Weights of a small mixture-of-experts language model, trained from scratch on English Wikipedia: 11 layers, 41.3M parameters.
Below are experts of layer 7 (counted from 0) of a mixture-of-experts language model. Rows are named router (the router's row for the expert) and show model dimensions 0-127. Each number is 128 + 32 x the weight over its row's rms, rounded and kept within 0 to 255. Numbers have three digits each.
After each expert's rows: "gets" lists some tokens that make up at least twice as much of what it gets as of all text. This comes from a sample of Wikipedia text that the model never trained on. Tokens count by the router's weight.

# expert 18
router:117140083101092155113119118126104124188138138209107137186136111179096120082162128100104124136164156130108152086109124084098082113128163115139134064180084177148143166139150085117126146090183107119101104129116154121161137136072197137107094126121166159107112110111026102109073204075144107131110085100161151129138109140101107116110132111128094147148072146146074146101119091129170088135120
gets: "3", " this", "4", "–", " This", "N"

# expert 4
router:110133129125134187128125122099098123120093130091165142163218113125095179183103104129122115121194156111113137105150104121073119118178177158129175094133128153156095146198153124119144134141159045162099119098085093130154170103130121190153140167112168177124143111164093124133118193099159114170079093137150124095144112161142124148093163139099121104111103134100121127109097041215186057152119
gets: " |", " of", " is", " when", " where", " /"

# expert 35
router:140055138127112135070118182080110091200106058099111155128175166230137133188126075126145108168173153113102164096122113127178152109152149162123180064105115211138145144137174131125143105128173088139095096140103120115134136147111091148070155132156131156169184131147164140134084158140169121082147130205167117166108101139093121116115154135126123173095113159121119143132138086163129071174165
gets: "s", " University", " School", " League", " War", " City"

# expert 28
router:115182093099091141094102128103103115127146079153144171171113183181134150150157131089166141097136148106064120108057097118126138093200140124085139107147107161095162114148137139128161123097139109165101103173118155145197139081147090129092120138139092158113171114129145129101088182122139082100103091205112126125163097147149132110076147125103144143138065119147082159138148118151153061091144
gets: "0", "9", "8", "1", "7", "2"

# expert 13
router:099109138104112097169144102127094135120106109117181138143134184144158127146145156111131041127134082102107175113106088057107095088150151181126140084137139135139137115111184142121171110115119091162100109161070143079165219148083130089097117164144134192114166125163194153089136160126179130149101079186115139129129140120116128101130114131100106152109091174187068132095145103138157135135163
gets: "5", "9", "6", "3", "7", "8"

# expert 2
router:145121112114113171124064191120142136086121107067133113130139176154105132139119148144168108147168144071074135084131130121123153060178133121161169118152115134166077152147164145113121146144170062125103108131114093115149177117139100189178132163152100160052100125160118084128055137109124106112126101172125114100155072113145123120115128170111131123163085160063095139081167097148158086128127
gets: "\n", ".", "==", " ", " ==", " |"

# expert 20
router:103124120139122198151167135082101141181142092118142165158140115156120174171110143039129098110153096133139157117084124100092080163213168180125164088154124125149159133107173125099188128074126104099104153115104083132120201112145159173146125168130129151154154122140101146058097158109179095090148099143163125141182075113079132123149158132137138199152106121129124104127172073161116091149127
gets: "'", "\n", ",", " de", "é", "\""

# expert 33
router:097118107105094159192081144144100158098120119107162139165106117189131089118098108081101154147158088089182152130128125109142127114219173184142157050130047183136166090157151140112164127084133069102094165137118161159124196133098105142117134125172141149144135112156136121105098166143126156192118105199171152091179112110071190134095135134098138191129097122147091163144144040111173080159112
gets: ",", " and", ";", "),", " or", " but"

# expert 32
router:106168117083119157077140146090116103133120124151129152152161172152141099166077141076155137108176124161134115073079150089152075138154155153131183091082121185147112149116175076112150115051175108169081142178091135126147135155047075175099115155133136142109150074131077184098075170163164140104104093174161121101125125154144087107125098122134102154106115143166046121107145111147174100180115
gets: "\"", "n", "ing", "e", "y", "k"

# expert 39
router:103113116149123171110106126151115131146168140101149178131135123184118099106107140082149114112119150108089127103094122110133142078173120149100141083107112144140143137152177092132147085104166056148072101173110077091167130127136164137113096134152192198098128154134079156071074168107156151108110113177211077115131113162100155105113120130159129134141077146116047155127161112136164115146118
gets: "3", "6", "4", "5", " first", "7"

# expert 34
router:125135137108122116076146124103053071177153118115158137140138165162129169152101127069135099116165185112094143108116122113138096132157202121087177111088100159144186130109143152116128140132179055166103116120135168106143141173055120184165142216173106158163160107185130103094078167086170119101144099168172135104112062115087103132073169101142078168084081128130057134101115087126177080172136
gets: "s", "%", "ation", "es", " film", "ing"

# expert 22
router:154130135127153139160111197130129146114150128125153177143175136188124134139083139132148130073098095084125153052119117091151159093210118184121184076125159180077106133127186124129128101059153114156087191137085131127131194124087098097121113121136151195128128060167095141122079173105191124116118076155096085116199105135142137071082133169137102133082150146096099162155158094154152126189099
gets: "s", "n", "d", "g", "m", "z"

# expert 17
router:126112104151105161153144175112091086158167130130123148174162108138177105165106150100138096129176143017102134111125127096127077118177137154145216074109123121076110165180175031111162124099140096164101107156111121083164159163132114163143150155146138156113175083132107180059133142105176127087090142181158144115095102098103139174147175122112122093151067123169077109144167146196160116169128
gets: " a", " an", "al", " of", " more", "able"

# expert 11
router:116168107122126124130154151168105125120176104162162193150119117100091170148101161117139153111130133100136113118103096106082109103145128138083195066149096202157089198137143135143180101100136065116152140171094133112212182176094135103129136170125149136165206113102085154106121124168128132143120100087218109141158130099128175089057174098118133190117103109116102157087149100187155125152109
gets: "\n", " (", " \"", "==", " re", "==="

# expert 16
router:090129139139093105120110134155080142138160085134109128090201125176135106137109104076158098130118101077131101116140136138067081142159140141162173042163098158121113104140178086121129054124136102152067155186093131080120153116115117132106128197137161180136117102158147177119071200138136096119139133170124125142200095145137124180095124099127084134142125103117048133106141038157179070150172
gets: " the", ")", " The", "The", ";", "="

# expert 24
router:105103151115107190069120125105124133109121097132147145131171138136158135156100139103159086140136144095080158070124088124111092128152150142164171080136078155178143129149113135143158076119141070145108139161139102147155131119103081183140154185138104166120085131115140087081054202076161138092129086139171106116169087105100102131067103093120130186153109138156138174118106021142167086159093
gets: " |", " States", " =", "---|---|---|---|", " York", ")"

# expert 12
router:114119090142120152152124158088079083182134086168186155201157164138087085182098136150194115080082132105125121121098115116129078116139159087124137137144105171118101138138138106150186078126151082150108142181083146134173159089133102179077156164117118142169163116113177166115099220104143143161088111174174131107169153070099156106096138132117129182094092171081106151127159075166154073176116
gets: "ed", " as", " with", " for", "ing", " by"

# expert 21
router:047093103090128155148097168117121137172182058137177148166164108182099173156119146156072131112166106098140147074050134169166119133168148130072138084136090140109121145115121144127133108076157078143126133190124123101137099161131110168163145179169175141085145113124132111151153154139093106138114101225157128115158154106105159134101175116168053117105103100131088125094158104077137107134124
gets: "1", "2", "t", "it", " that", "ch"

# expert 8
router:098175124093120181101091144101074137141112137111155155141137167164081115151090118098103162136132127096116144124141084119118100138173146110158164130096108110132160121157143128132146094129126000158082139159087141080160085144063110113098152143134159196153153084168122158112102162135206127128125093157105066112119104148078111132112095146141079146153092119111055121131150112142109054144097
gets: " A", "S", " S", " W", "B", " B"

# expert 10
router:102075103092101193078166147106102147143103088128114145199131178141112122138111134102167078126123131109102116078098101130139064124169137125102111051182092142138146119163173112068181124133161042182134147146095149119170159115077100130171152179156172122150160102130117140141128185104195097110093088141096126142192086103146143112139143141122139156173114162143090164120124086135159101196147
gets: " ", "Population", " Occupation", " Genre", " acclaim"

# expert 38
router:088141095131123108145106117079111103159130068157200143151171130151116137143131164103122112096125136140105098132079077110163114102146131102142160120152106154139130151128150138091159108071154099142146142167116120099170130102109106134159118117192120158124140129153105161150117173165193072101147118102144100124117139151064102171100119089139083141101110137096064204157098115145179063151149
gets: "3", "o", " U", "ia", "a", "5"

# expert 3
router:101140149126126169180119184136119111161122114167166161184215123136029150109102123102124079094140070106093167096124082062134099149166109091169159108118160150117132151123222102165153197119124081159081127113118116118134184172122151154145153127124152107161099086134140122088092110094176118133122083178156139111122121155077151122121106135100124154162070095149085167067150086153170142123124
gets: " in", " of", " to", " on", " at", " from"

# expert 36
router:092105112091076218156151151130056102141147120091160136140160109168092131125112146093141087156177141090101152119089119087120074134151165191126126085139125137152097162113137125110167135122185021155114148116129153115188171139126098156171174140146156145124208111132099115118113198104095120120132095169162119074181085150096192151102102117119109159122093108143072135108116070188191070106115
gets: "2", "1", "born", "9", "3", "6"

# expert 27
router:122132147129148110179117130141116072134118111122131202077109133161104114122090129111119115092155106065100120142113109096117081111187156135155169141156086171157119130127187120107119141133185073158105168107149070121146173128075104128194118201163147186165162110134080120086119147087172147142130108203152132122186153124153189149078192107140106123136031155104088138104184102143140112159125
gets: "s", " c", " p", " f", " m", "|"

# expert 30
router:133139093113139119141135109075098137184180155146128135127125091167108137137132148114143155096116143104067141123134113122128098113182158121153162079156136093108104136189139119102144058107155085143100177143108079099174153124099149145170113174111162174168168117178137105063126142071160132130105112140151104107077064131104133103074130140094139126084095097181068176092161066157195147096159
gets: "na", "a", "r", "er", "u", "8"

# expert 19
router:076140142129095138146116118096125098186142129093188134138113093125087156142113138080118154153178106057092120121043093112150129144189149155142159138133134141121110119191132063124162109111159102142067134152134152091116127072162120154107101118102161144145188118135111118145080143109169122107109102202188126111125108144109144103134140081088137131182096156157082172094199082167141085141107
gets: "-", " his", " her", "|", "s", " their"

# expert 7
router:112168099105076133090101135119112119079142103153172173187122094133107205158097120137115113151106092077129138121126158108129118175100089141134199092106138167110150195137179073121157108103158120154116137093058078120091135086102163109144144086190138138195143100110135089078092200130131080143094090146131122104120119139101144133104081120084140193129100167125089190137142119154159045133125
gets: "-", "–", "/", " con", "'", " ("

# expert 29
router:091114149108149101174114140097110127165146111141118191160167180130099131125123163126177075142156173101107117149134141094130123166172155105133141078139069138116125164162152069132126103145194046130118119162103146128147137166102138161120126151127132148147169104146130125098138158100144090081114051178141155056185070100075185180130143112126085141058086128133054145156189089164195076174175
gets: "4", "3", "5", " is", "6", "7"

# expert 26
router:087117149117158123108148132098073125133108066128170126179118120143084113113097091112116104135175095092102102118076155115156113155167128149112203085166113151135106084122110142110116100111153040151064134103106159125138188149077109143160141184130132135165169126135124108113175169121168110105129105109171136105111094160087138144096112097119049160070095129140094155125133101168161145134122
gets: " was", " is", " he", " were", "ly", " has"

# expert 6
router:119222085132090154172163119099088150153116057112121175085149134170102197168097123124174117123174136112124137113129107143087094123155120136187143104143159186149138135114177111083159090127184028143077101126131143132160173125075104155098169198126124175108185041161131146076089184096149120139119106211184147111136137092088121121132149125140117162171143157141128178113139066116169076106143
gets: ".", ":", ").", "-", " =", "\"."

# expert 5
router:147092114088107147145137104149144088140161122142175174199162129116101106147163090107188086162140126128094102088058123081076095120128167124159186116150091171138156154158117147113136065106194096155128138148149069135183108118110127151128163155147141184188162123160110128092084178090173089135112145177162147099146085155107137109067151146113091162064117132103163182118173038169113090158106
gets: " |", "|", ";", " have", " had", "|---|"

# expert 37
router:113121086102085136073100079112101105137148111118164143175098143171087104124094150066170090152134177085164093092099142134110121104154148138127118073141111186134130166126166094101142133141161092148122139115127135074150168109122109141178164208137165164149158103160116100128134154107171153117076074168130139147141090131100138134129160097095141135165101127101038173125135067165187054112123
gets: " ", " so", " Me", " me", " man", " So"